config = dict(
    n_experts=16,
    experts_per_token=2,
    d_expert=96,
    moe_layers=[0, 1, 2, 3, 4, 5, 6, 7, 8],
    router_score='softmax',
    balance_bias=False,
    norm_place='out',
    rope_base=10000.0,
    init_std_o=0.0105,
    init_std_up=0.0446,
)
Below are experts of layer 2 (counted from 0) of a mixture-of-experts language model. Rows are named router (the router's row for the expert), gate (a neuron's input weights, with its number), up (a neuron's input weights, with its number), down (a neuron's output weights, with its number) and show model dimensions 80-119. Each number is 200 + 20 x the weight over its row's rms, rounded and kept within 0 to 999.
After each expert's rows: a language model's description of what the expert responds to; "gets" lists some tokens that make up at least twice as much of what it gets as of all text. This comes from a sample of Wikipedia text that the model never trained on. Tokens count by the router's weight.

# expert 2
router,214,184,225,202,226,208,171,200,190,217,182,189,165,231,160,230,172,217,231,204,223,180,188,158,228,234,211,164,189,188,213,221,195,203,185,217,189,190,198,201
gate0,229,185,169,188,158,205,180,213,174,177,209,172,192,203,181,188,210,183,224,197,203,188,181,192,218,187,203,206,165,188,204,177,189,179,206,235,199,170,197,207
up0,234,221,174,178,176,204,222,169,203,198,244,188,189,206,199,202,212,167,206,197,185,221,234,201,208,196,204,196,213,227,196,213,202,152,213,211,180,197,174,223
down0,197,169,203,182,201,199,185,190,203,199,181,186,206,224,249,191,176,225,185,204,199,213,212,168,203,222,191,191,220,238,176,210,198,211,214,203,195,197,192,194
gate1,209,211,154,243,130,211,214,199,198,180,154,212,191,209,216,173,196,210,195,184,182,176,185,190,205,190,223,191,184,241,201,187,183,199,188,187,201,196,202,220
up1,189,200,197,194,185,224,205,214,219,110,167,212,240,221,238,209,197,212,208,211,216,199,170,196,205,198,198,225,197,198,180,207,214,237,208,195,214,211,220,150
down1,228,203,193,167,203,215,166,201,160,215,206,175,181,202,218,202,214,192,171,222,186,219,215,179,193,185,195,212,174,234,216,215,219,172,193,173,207,184,217,189
gate2,216,172,194,203,220,187,180,167,205,204,203,170,214,230,171,202,172,208,220,228,202,187,195,218,202,194,159,235,236,195,219,165,199,215,205,198,213,184,200,209
up2,228,220,206,193,205,217,175,185,167,171,156,185,206,176,192,199,198,208,198,192,227,204,227,233,203,217,187,233,196,223,218,181,220,178,204,205,206,204,166,213
down2,171,166,214,221,217,179,194,228,221,223,203,218,175,188,199,205,187,186,171,226,186,203,214,220,225,165,187,215,200,203,236,198,199,205,211,194,200,198,217,219
gate3,179,195,201,253,227,184,217,189,213,213,194,214,226,190,164,192,192,158,210,199,168,195,184,220,229,198,191,257,197,181,210,201,216,187,189,206,218,193,205,216
up3,207,242,203,209,212,165,225,177,231,207,237,189,214,201,171,220,159,216,205,186,194,188,198,242,194,206,223,126,210,204,218,194,218,187,206,174,204,209,237,235
down3,233,213,222,184,217,215,196,178,158,199,214,201,185,207,212,222,220,225,151,222,226,213,206,196,177,188,220,190,226,226,198,182,202,193,189,172,192,187,182,177
gate4,168,219,201,216,217,227,190,214,181,240,182,186,181,211,188,154,223,188,190,233,166,185,188,198,190,203,208,231,237,187,226,196,194,177,179,185,223,213,195,215
up4,187,209,177,175,180,213,213,224,195,222,178,214,196,205,217,198,200,177,203,199,165,205,213,199,208,195,204,218,186,212,242,178,204,184,205,178,200,229,192,202
down4,197,190,186,154,218,213,231,208,215,206,224,204,197,204,194,208,227,213,239,205,246,224,194,199,189,229,202,191,193,210,197,211,217,200,194,208,214,202,197,182
gate5,230,197,192,186,201,217,213,211,190,205,267,217,202,227,189,186,230,166,218,201,185,194,220,215,222,192,207,235,220,199,173,220,177,153,193,194,187,212,258,206
up5,218,216,206,195,232,179,184,210,214,196,191,212,229,204,197,179,189,192,226,219,208,190,200,197,191,219,221,199,191,157,173,192,209,190,182,208,175,200,199,205
down5,207,207,203,192,216,184,174,199,196,224,203,197,189,174,190,204,192,199,233,221,214,196,210,188,199,184,207,218,191,200,240,194,213,186,197,179,172,174,220,194
gate6,231,183,218,130,176,231,198,222,249,215,224,200,207,208,216,206,212,158,193,222,233,191,206,218,197,208,166,207,205,199,203,211,186,204,194,203,174,175,187,198
up6,210,235,163,207,185,225,222,213,243,232,239,205,220,204,215,191,219,178,182,221,193,208,195,218,205,209,205,194,204,206,205,183,189,203,216,237,211,180,239,185
down6,198,209,213,219,178,196,214,230,198,182,203,211,185,197,194,227,220,234,209,239,194,191,162,196,188,232,209,209,229,212,208,235,225,159,172,219,246,209,223,183
gate7,226,212,221,197,205,169,203,181,211,212,187,184,191,220,190,185,179,180,189,207,190,183,230,216,194,193,183,218,200,191,220,233,193,195,205,193,210,208,190,224
up7,214,208,224,189,189,198,205,173,227,240,204,197,185,213,195,207,181,211,200,207,169,175,173,200,232,214,198,215,179,180,205,204,195,187,203,190,167,216,203,197
down7,225,178,205,214,193,200,223,204,231,220,230,184,198,224,201,186,189,214,196,207,197,216,195,200,209,228,191,155,205,172,177,147,232,180,202,175,160,182,172,189
Function words, clause glue
gets: ",", " and", " of", " to", " was", " is"

# expert 9
router,207,203,189,194,205,226,182,208,178,209,228,182,164,189,245,189,200,219,204,206,205,192,187,168,199,199,231,182,217,203,208,177,204,176,193,206,191,192,234,227
gate0,193,168,191,194,225,233,196,183,186,225,210,206,214,166,201,194,233,216,176,215,214,209,190,215,194,217,227,212,233,182,153,179,202,185,220,178,212,168,190,183
up0,225,179,167,217,195,190,184,218,197,196,185,201,231,181,218,178,190,196,196,234,202,204,183,189,181,222,205,171,216,223,204,207,238,158,158,205,208,195,194,201
down0,185,179,217,236,188,188,217,209,188,192,200,214,187,186,217,156,184,200,271,186,221,201,208,205,218,193,220,157,196,194,226,203,197,230,229,179,208,196,199,226
gate1,172,159,228,185,202,209,205,171,255,222,228,206,183,198,201,176,200,225,218,231,209,206,206,183,196,172,190,214,233,215,215,244,210,209,204,207,214,161,160,204
up1,203,234,184,204,218,178,212,202,219,215,232,190,193,199,212,201,180,220,204,204,183,235,218,229,199,199,181,209,215,186,212,221,233,228,203,247,194,190,179,151
down1,171,175,199,186,165,210,180,182,204,226,206,202,198,179,196,201,187,209,192,238,212,224,214,217,182,206,196,202,225,236,233,215,172,242,212,172,211,199,184,188
gate2,183,200,166,209,163,186,189,192,213,206,171,175,154,187,190,232,226,183,187,200,218,224,189,187,163,232,191,216,201,207,216,165,210,180,203,190,199,227,210,186
up2,200,188,191,198,188,182,167,174,197,199,196,164,208,171,181,207,189,194,197,203,187,225,178,169,198,202,193,228,182,158,184,153,215,188,184,214,177,178,226,214
down2,193,185,153,213,191,175,228,185,204,215,225,196,203,225,222,199,199,234,222,214,199,246,195,218,204,235,217,225,184,191,214,242,206,229,194,186,229,193,188,190
gate3,167,187,189,211,189,246,213,228,192,224,195,203,206,198,222,202,206,243,213,214,198,187,197,220,210,201,231,209,203,249,243,176,184,198,182,180,189,213,206,208
up3,201,212,159,209,194,188,218,228,223,183,207,181,206,197,197,174,174,206,228,194,162,215,202,217,172,199,214,177,238,184,242,223,208,249,236,190,219,171,236,192
down3,205,186,167,167,155,190,185,231,191,221,181,199,183,205,225,187,204,201,205,186,206,211,179,210,156,157,213,164,181,201,250,204,202,184,200,196,197,191,167,213
gate4,198,189,241,211,206,178,168,186,195,190,141,237,217,200,218,201,173,181,193,211,210,228,236,228,201,198,232,190,193,197,239,176,191,254,162,201,188,188,228,240
up4,207,203,196,208,187,205,215,193,230,212,190,234,178,183,219,232,173,164,218,222,185,201,198,222,183,202,218,207,244,200,193,184,210,210,163,212,222,170,222,228
down4,204,196,200,222,204,187,191,189,219,178,195,220,193,195,194,232,199,178,200,215,214,218,166,182,190,232,169,197,193,170,186,168,200,159,224,192,216,184,220,251
gate5,246,221,214,218,204,221,198,206,223,233,201,172,193,186,185,189,222,196,224,233,199,182,219,173,200,212,193,238,213,236,206,187,207,187,165,248,170,227,198,186
up5,239,234,223,208,223,239,202,218,232,225,207,160,198,165,213,191,204,214,213,206,222,187,200,189,215,229,188,200,205,186,181,201,210,195,209,230,203,230,222,232
down5,177,203,162,194,194,200,224,161,210,193,232,170,171,191,204,183,209,190,228,208,217,212,225,155,171,217,194,218,223,181,183,200,229,222,236,205,216,205,199,215
gate6,198,210,199,203,189,219,203,212,187,176,236,219,206,215,197,164,180,190,215,198,206,177,171,220,228,192,218,198,214,172,175,184,153,206,207,247,182,188,179,189
up6,190,224,158,190,216,172,187,184,208,186,209,188,195,213,178,175,175,189,199,197,204,184,164,203,214,165,219,232,245,190,181,187,227,206,217,213,214,208,224,202
down6,215,230,196,223,198,213,173,215,180,204,194,193,168,190,183,191,173,184,207,206,217,226,166,213,228,214,193,168,212,208,193,194,211,190,204,173,202,181,200,165
gate7,236,199,194,209,196,225,192,186,197,181,183,214,186,224,192,177,203,221,227,236,180,203,199,209,183,191,229,220,234,178,211,211,185,224,169,185,202,213,214,227
up7,213,191,205,180,207,227,211,188,177,173,187,195,205,180,173,194,192,240,208,201,214,164,190,205,215,203,230,196,208,184,149,176,206,189,191,205,233,219,219,209
down7,203,220,213,209,229,181,200,175,186,175,209,205,200,179,180,216,206,173,162,206,165,203,212,218,207,185,176,203,213,199,190,206,176,178,216,178,188,190,188,204
Articles and word starts
gets: " the", " a", " The", " an", " his", " f"

# expert 4
router,226,214,208,215,246,200,205,179,206,215,198,199,192,182,217,172,180,204,174,230,221,225,210,197,192,188,180,206,165,207,193,175,202,199,209,186,180,204,239,218
gate0,186,157,213,200,222,219,164,198,173,174,212,191,233,213,202,229,186,235,189,200,180,163,227,186,193,209,204,194,200,212,188,180,206,217,245,209,174,202,183,190
up0,210,175,192,155,204,177,202,184,192,204,207,186,219,221,181,227,176,203,180,205,188,192,206,201,207,128,184,193,213,207,173,210,235,182,239,201,222,191,192,220
down0,212,205,198,235,195,200,209,175,240,208,198,215,194,192,228,194,179,184,195,190,182,198,221,180,223,204,211,199,205,198,172,210,188,206,177,197,198,224,194,168
gate1,219,240,236,176,208,221,205,212,181,156,179,186,201,180,197,224,185,206,209,179,231,207,191,191,232,235,186,189,208,193,198,215,228,150,200,178,155,197,218,207
up1,213,236,212,197,197,197,192,179,173,171,215,182,203,186,197,181,175,213,186,188,241,197,174,220,198,206,148,178,191,209,242,209,224,190,185,192,174,189,178,207
down1,208,232,184,159,185,200,204,227,210,197,209,201,231,205,180,208,207,245,194,218,178,214,204,186,167,217,214,216,163,227,183,202,228,226,185,213,215,204,179,215
gate2,185,224,194,194,227,149,189,205,193,170,231,212,165,190,193,206,196,199,177,224,206,173,165,214,205,192,216,183,183,188,209,175,190,235,185,219,170,218,212,201
up2,190,181,240,203,220,180,198,198,197,197,209,221,200,211,193,212,223,233,195,213,173,189,197,204,204,200,206,180,199,171,204,213,182,209,183,227,185,231,187,194
down2,207,185,219,196,191,220,175,187,209,226,176,178,229,212,220,228,192,187,238,234,204,217,204,218,202,174,177,207,180,218,171,205,175,205,242,193,207,206,208,180
gate3,214,169,229,203,206,200,221,215,196,184,185,185,206,171,208,194,213,191,228,208,203,190,223,167,207,218,177,185,208,214,167,190,214,174,203,181,181,190,210,216
up3,203,213,164,224,197,193,202,159,221,226,211,185,166,211,164,189,233,225,167,188,205,197,207,193,203,238,222,171,188,195,164,226,171,163,162,206,175,188,196,212
down3,185,182,197,181,193,185,228,207,185,200,202,185,208,182,226,222,170,196,226,183,207,210,220,198,224,193,195,214,175,205,183,246,179,205,222,188,202,202,212,231
gate4,199,184,232,207,199,177,176,190,221,180,206,212,207,179,197,197,172,201,203,184,186,188,215,220,192,184,181,228,184,177,227,210,171,186,160,205,188,200,195,205
up4,212,188,199,198,186,200,192,219,215,187,221,223,211,172,168,208,153,221,193,173,222,179,206,216,224,244,187,247,209,200,204,235,193,180,216,199,194,201,225,222
down4,170,196,216,211,202,252,202,219,203,224,200,219,182,189,215,199,207,184,177,196,208,164,185,189,195,208,205,230,196,198,200,203,215,185,202,219,205,168,202,171
gate5,214,186,211,190,184,205,204,199,180,197,187,191,195,205,186,184,178,207,202,188,192,205,200,226,185,228,194,167,188,221,197,198,212,201,166,194,185,221,177,212
up5,237,209,191,214,181,188,183,192,178,205,207,198,242,211,232,209,194,208,222,196,206,187,172,162,226,180,195,218,175,189,194,183,224,186,242,169,182,221,174,207
down5,195,141,189,153,224,231,200,211,215,201,223,180,233,208,173,202,192,220,193,211,226,178,187,202,219,217,189,199,219,173,196,216,189,221,201,207,234,195,170,186
gate6,241,224,232,178,191,198,213,181,175,167,198,201,164,160,184,167,209,199,226,225,230,222,196,179,178,181,186,165,180,219,224,219,207,156,210,210,200,177,202,196
up6,197,234,177,210,190,194,203,226,210,185,226,184,198,196,191,203,209,206,208,169,242,184,211,208,190,179,217,170,205,210,204,175,229,177,211,200,209,211,221,213
down6,170,176,195,220,212,180,176,203,224,177,164,211,206,183,200,182,216,209,160,203,155,210,198,196,206,180,185,203,194,201,218,187,167,211,234,220,190,189,214,196
gate7,216,184,199,183,232,215,193,174,200,225,199,223,188,173,220,208,182,195,214,207,186,193,186,198,236,186,177,228,181,199,210,205,200,186,197,168,180,209,200,207
up7,169,172,203,196,188,207,213,173,210,235,172,209,183,180,236,215,216,187,195,234,193,196,165,193,203,199,193,199,214,194,219,213,196,217,182,168,201,171,213,196
down7,198,194,204,247,190,198,175,218,202,246,203,219,205,223,227,215,217,213,237,229,226,201,208,211,210,202,223,175,204,196,203,167,214,237,185,179,179,151,245,186
Capital starts after punctuation
gets: " (", " \"", " P", " S", " M", " B"

# expert 3
router,225,203,190,191,218,203,202,225,190,218,206,174,172,221,168,223,222,236,233,207,192,211,213,224,209,206,211,206,189,194,187,224,190,225,216,219,198,205,197,165
gate0,197,219,218,197,211,211,213,187,216,210,228,180,219,188,192,223,186,155,193,217,212,197,185,195,228,183,221,183,184,212,197,194,194,195,234,204,190,198,215,196
up0,235,221,195,197,199,177,186,194,180,211,193,176,228,180,193,178,200,200,190,220,147,158,179,193,209,216,218,188,204,203,220,238,193,226,184,184,195,211,193,226
down0,221,180,224,211,203,159,141,215,180,202,198,211,190,188,189,175,220,228,186,214,225,190,215,212,204,181,204,184,182,183,215,177,166,220,185,213,208,201,208,172
gate1,226,220,217,186,187,173,171,175,204,205,159,232,149,214,201,214,206,214,174,209,195,194,164,196,219,218,193,195,196,184,219,187,197,202,200,199,197,196,178,190
up1,157,183,189,185,227,163,161,214,204,239,220,189,179,186,242,158,187,211,206,229,211,203,212,206,185,202,204,186,192,199,206,163,223,214,205,195,211,217,153,198
down1,211,195,176,169,175,187,191,207,200,254,213,215,169,172,175,187,201,186,166,180,197,210,219,185,210,184,167,219,174,197,205,170,204,211,188,181,200,200,233,232
gate2,204,156,214,169,235,168,178,178,209,210,202,185,237,224,201,170,164,217,219,203,202,175,235,231,228,170,198,210,220,174,179,196,216,229,184,199,181,200,197,183
up2,215,197,206,209,224,206,196,187,224,188,198,214,201,222,175,192,234,215,195,204,229,190,236,209,220,166,188,207,185,186,198,193,198,204,197,224,209,210,202,220
down2,198,175,184,222,196,192,209,210,200,198,181,228,204,194,249,226,201,191,216,217,243,230,220,219,198,197,190,217,199,204,221,208,193,219,189,214,165,194,202,165
gate3,201,231,182,198,199,195,199,174,188,224,229,188,185,220,204,212,205,195,211,207,218,205,204,204,196,217,216,219,204,202,238,182,187,199,180,216,216,196,187,196
up3,189,180,199,193,221,180,200,185,181,205,184,193,217,196,208,242,212,191,212,199,154,221,226,223,219,184,196,208,199,189,229,218,179,203,220,218,202,234,233,191
down3,195,172,175,177,198,224,212,196,230,206,239,214,187,176,200,151,190,237,226,182,199,211,242,189,182,211,158,185,233,195,196,196,203,218,207,200,210,210,191,184
gate4,200,236,193,189,228,184,190,202,197,238,221,173,211,193,191,189,182,229,189,217,179,207,192,176,207,231,189,186,187,188,188,170,226,195,189,179,181,187,184,224
up4,216,163,204,200,181,190,212,214,197,151,194,188,199,203,222,187,207,210,189,190,224,193,171,171,221,158,165,196,214,199,210,186,166,183,201,198,207,168,201,166
down4,198,208,194,195,178,197,210,212,231,202,156,190,205,210,179,189,207,227,199,193,212,208,206,222,179,199,216,196,200,230,196,230,232,202,179,186,224,193,231,186
gate5,191,207,198,194,218,179,197,198,200,220,169,206,194,206,167,187,160,206,218,197,217,236,219,225,211,205,202,219,194,172,226,227,185,223,192,205,185,219,214,195
up5,197,189,204,203,218,196,179,182,219,194,142,160,220,243,200,216,189,193,231,183,212,214,169,212,223,194,193,213,202,178,232,212,198,201,183,193,189,174,177,212
down5,195,200,193,213,196,196,166,193,232,216,197,183,194,207,222,211,209,200,186,185,179,149,219,170,213,220,216,218,193,200,227,187,199,185,216,219,213,159,182,228
gate6,205,237,185,176,196,191,182,214,189,215,166,189,192,231,217,232,233,203,208,203,187,254,211,185,203,213,217,214,214,212,185,230,191,197,173,243,211,184,187,215
up6,206,232,185,181,199,178,162,214,189,180,164,166,192,204,191,196,249,199,205,214,196,231,209,181,229,206,236,202,194,197,163,245,164,221,224,174,202,167,162,214
down6,182,171,210,228,209,197,183,168,180,182,191,236,215,222,190,186,202,222,171,193,214,184,204,173,204,221,184,192,202,205,202,225,196,204,190,223,228,227,209,200
gate7,231,232,218,179,212,198,176,201,215,193,214,238,171,208,181,209,185,182,172,202,184,227,180,214,187,199,200,202,200,197,182,209,196,209,205,183,200,168,202,189
up7,210,226,201,199,178,227,205,204,187,197,241,198,199,192,215,243,189,186,201,237,215,179,216,207,191,208,218,171,202,193,184,194,165,203,181,226,178,229,205,207
down7,176,205,205,209,214,168,193,179,243,212,218,190,219,192,191,190,179,188,178,190,193,191,165,205,182,218,213,209,170,218,178,224,206,216,225,216,194,187,243,195
Sentence-ending punctuation
gets: ".", "\"", ",", " and", "i", ".\n\n"

# expert 14
router,224,197,188,193,189,244,169,207,208,229,202,205,221,197,181,205,209,188,216,202,216,180,198,196,192,201,198,218,204,206,168,180,238,208,194,237,230,217,197,227
gate0,183,213,162,175,185,170,210,194,204,170,184,188,191,208,228,240,163,203,183,207,186,215,188,208,215,200,190,197,200,200,222,190,194,247,193,165,189,225,226,189
up0,194,228,223,208,224,205,210,208,222,177,205,209,206,193,188,202,225,205,201,213,183,189,206,203,209,216,220,170,195,204,205,219,177,168,215,258,204,221,148,198
down0,191,220,207,208,202,200,212,164,201,229,190,181,214,212,190,171,211,208,212,204,198,214,190,203,215,229,195,239,159,170,200,207,243,194,201,169,191,246,194,231
gate1,204,221,217,178,199,243,238,201,190,222,211,204,204,142,164,193,190,184,206,201,173,226,171,200,207,185,207,222,188,203,227,175,215,195,189,195,209,170,186,214
up1,192,183,217,221,194,213,217,200,212,191,180,219,171,150,202,246,199,144,184,202,192,178,204,196,195,208,207,217,191,208,207,200,185,181,202,163,198,204,209,200
down1,219,173,213,199,178,190,204,199,221,218,204,211,187,195,191,200,209,206,203,230,223,178,224,237,226,185,188,238,228,195,168,206,206,193,189,216,183,220,197,192
gate2,179,194,194,220,218,195,169,187,181,172,192,188,224,213,156,213,219,220,209,187,176,187,210,202,175,198,163,223,220,213,165,201,178,166,189,230,178,214,210,218
up2,174,184,215,210,253,196,160,178,194,196,162,214,171,195,198,200,216,189,168,160,183,192,188,200,172,218,199,200,211,207,169,217,219,217,212,197,179,206,217,204
down2,215,191,219,181,177,141,175,178,192,220,217,200,195,230,204,195,227,170,204,200,172,189,135,193,213,189,226,205,224,198,185,198,192,214,199,181,227,170,181,186
gate3,225,199,208,203,196,188,199,193,188,185,189,211,176,193,160,202,184,204,174,230,218,158,199,178,217,199,197,193,204,169,178,201,213,170,183,249,203,196,223,196
up3,215,182,197,185,174,231,192,231,201,198,195,196,180,185,165,206,207,188,223,199,195,207,245,207,201,228,206,224,186,193,199,175,186,240,213,192,212,196,214,225
down3,210,204,194,194,182,149,198,178,191,219,193,212,210,191,203,211,222,165,202,184,243,205,189,197,193,182,184,196,225,195,227,203,217,180,214,205,225,191,219,193
gate4,190,209,218,188,215,180,179,157,215,201,194,151,187,168,206,224,184,197,158,210,207,200,210,226,195,237,234,243,186,174,213,208,170,194,192,162,243,200,176,205
up4,187,189,189,220,211,180,188,169,202,196,197,183,203,187,171,207,207,200,182,181,217,221,219,189,198,225,196,230,182,219,201,184,199,170,201,197,199,181,243,211
down4,218,178,174,198,193,202,197,199,140,169,166,191,188,148,185,172,200,170,224,166,184,196,168,199,189,219,212,205,176,196,158,187,202,186,210,204,207,201,204,205
gate5,208,205,164,203,194,206,152,216,183,191,220,188,256,182,215,200,225,186,182,183,205,197,180,184,217,167,162,218,165,216,221,215,195,201,175,214,205,205,183,233
up5,192,177,212,221,190,211,219,211,244,208,172,211,186,197,256,207,213,218,194,213,193,206,228,211,206,240,237,210,222,171,233,193,189,220,228,203,174,190,224,195
down5,213,233,209,199,185,211,198,196,185,201,217,206,204,197,186,225,205,179,184,211,171,197,216,201,184,190,176,219,168,229,237,185,186,176,196,171,201,224,187,180
gate6,203,180,198,201,237,205,177,261,218,186,156,188,196,157,191,164,197,216,222,191,155,170,210,234,239,194,225,209,242,210,194,221,209,215,180,253,207,199,213,208
up6,163,188,174,196,204,201,187,238,205,182,176,185,187,169,168,213,207,212,202,204,209,201,210,234,229,224,171,231,200,224,199,220,216,205,202,214,184,203,213,189
down6,169,164,203,224,209,180,205,179,225,192,227,176,196,179,197,181,184,228,246,203,216,180,185,192,205,212,172,227,212,189,198,204,223,203,153,180,225,222,219,236
gate7,219,194,241,247,236,214,205,207,194,211,161,226,213,236,215,204,220,204,183,201,220,211,177,217,166,233,208,184,217,205,167,180,206,160,214,203,190,215,209,184
up7,227,184,186,176,213,191,178,228,212,221,227,195,202,156,247,240,199,205,183,221,191,192,193,184,225,212,194,215,217,216,144,201,208,211,212,197,208,198,158,224
down7,194,190,189,235,191,201,185,225,214,169,229,174,189,185,201,214,192,214,182,181,172,179,188,196,217,181,234,179,205,195,198,213,185,215,175,193,200,202,186,190
Prepositions after verbs
gets: " in", " of", " for", " by", " on", " as"

# expert 6
router,219,194,192,202,229,175,236,183,179,189,226,181,201,201,203,178,210,224,174,157,210,179,177,197,190,198,163,181,201,162,190,214,183,181,209,161,197,199,242,215
gate0,189,232,205,196,197,219,200,180,214,204,165,210,201,221,197,203,236,169,142,205,210,218,190,200,217,176,197,204,232,188,198,201,217,164,218,176,197,180,224,190
up0,183,196,167,175,195,200,223,199,165,215,200,217,238,201,231,186,229,256,244,221,217,209,185,221,243,165,183,212,176,196,189,206,189,214,157,213,177,218,230,202
down0,216,187,205,227,188,221,209,189,203,192,202,225,197,169,230,192,189,179,199,190,204,193,150,196,194,208,187,210,228,223,205,205,234,217,222,171,196,194,193,214
gate1,221,229,195,197,196,216,198,190,198,185,211,173,197,213,208,220,217,194,205,191,211,184,190,222,185,192,227,187,147,194,188,206,205,238,180,220,189,206,242,199
up1,224,206,220,186,215,190,202,251,169,171,188,212,222,174,214,183,182,204,211,187,179,201,208,229,224,190,214,196,186,173,219,218,202,172,196,176,202,210,176,213
down1,210,248,216,217,225,205,194,200,209,263,193,209,178,214,213,170,194,204,207,215,186,212,236,228,215,200,178,197,175,219,186,196,194,207,246,205,177,172,183,232
gate2,176,202,230,186,203,194,206,191,191,203,182,206,212,214,214,197,161,198,199,184,213,193,230,232,224,203,184,192,194,190,196,170,188,205,193,179,186,188,222,211
up2,218,238,212,189,187,197,194,184,185,168,169,219,161,185,202,209,160,199,217,189,233,185,179,235,205,220,180,190,177,196,237,203,201,194,215,200,186,201,205,207
down2,186,212,173,194,208,224,186,197,236,194,178,201,196,200,192,217,193,178,197,196,190,231,187,241,234,214,191,215,212,179,212,196,218,208,206,230,219,210,186,196
gate3,196,222,195,212,206,175,179,212,185,226,221,175,222,194,197,189,217,208,170,205,190,184,212,196,224,162,207,194,198,186,221,225,177,169,173,213,199,231,270,211
up3,237,238,181,200,213,169,186,182,203,172,209,206,214,196,211,198,215,215,171,230,215,219,197,197,260,203,197,189,188,219,203,203,203,198,206,228,203,204,211,198
down3,188,182,189,182,182,226,169,199,205,188,222,223,180,212,201,206,206,221,189,209,198,198,208,192,222,207,208,200,209,175,210,198,176,208,171,222,231,200,188,198
gate4,190,221,206,207,199,204,174,203,180,239,190,163,228,214,188,223,188,181,152,231,208,174,196,232,229,178,203,224,168,226,263,146,175,203,224,232,196,219,181,198
up4,213,236,185,187,190,180,184,211,198,224,195,166,205,238,177,209,189,206,167,191,174,236,209,222,247,195,161,201,199,190,217,185,196,226,225,219,211,179,198,214
down4,191,202,189,211,222,198,191,189,213,208,191,177,188,192,197,216,209,223,162,215,184,166,219,222,216,190,173,177,219,212,165,213,209,206,197,196,174,214,210,195
gate5,221,248,180,177,204,189,192,212,188,196,198,207,212,231,198,206,218,181,192,207,220,195,197,211,193,168,209,195,185,215,223,173,231,197,214,198,193,210,242,206
up5,207,217,219,213,181,197,193,171,230,172,182,192,172,217,200,176,201,172,199,222,167,198,208,209,194,201,217,188,202,226,171,203,165,198,185,184,201,215,188,260
down5,194,195,179,185,208,176,167,205,184,218,230,218,170,224,208,201,193,206,166,203,191,201,223,198,162,178,212,163,194,173,182,169,173,225,184,201,215,205,222,168
gate6,169,162,196,205,183,203,185,225,222,209,190,220,201,228,198,224,147,160,195,198,206,189,233,157,166,181,175,213,255,187,199,161,201,171,192,175,222,183,198,194
up6,205,202,222,191,201,194,176,197,205,188,249,199,162,226,200,208,195,216,183,196,176,204,217,199,193,214,252,229,214,187,190,196,196,154,174,201,244,209,211,205
down6,200,222,214,207,190,213,190,156,210,190,173,214,204,188,178,210,197,233,195,189,166,222,197,216,191,222,175,204,219,207,200,217,185,199,188,197,213,204,196,212
gate7,201,179,225,178,220,235,206,166,174,178,167,177,190,192,187,193,183,194,189,185,204,173,221,210,205,200,209,193,238,177,235,192,207,192,230,161,189,201,251,187
up7,205,205,186,190,214,188,194,196,184,195,170,196,170,228,200,191,193,193,217,197,181,184,229,185,201,221,230,229,216,213,180,200,217,204,177,201,210,216,217,193
down7,210,201,211,218,194,214,203,190,203,188,213,213,231,206,201,206,188,139,207,204,208,210,160,183,201,196,210,196,200,199,174,195,213,178,194,168,210,218,194,189
Consonant word-internal pieces
gets: "b", "c", "h", "th", "p", "k"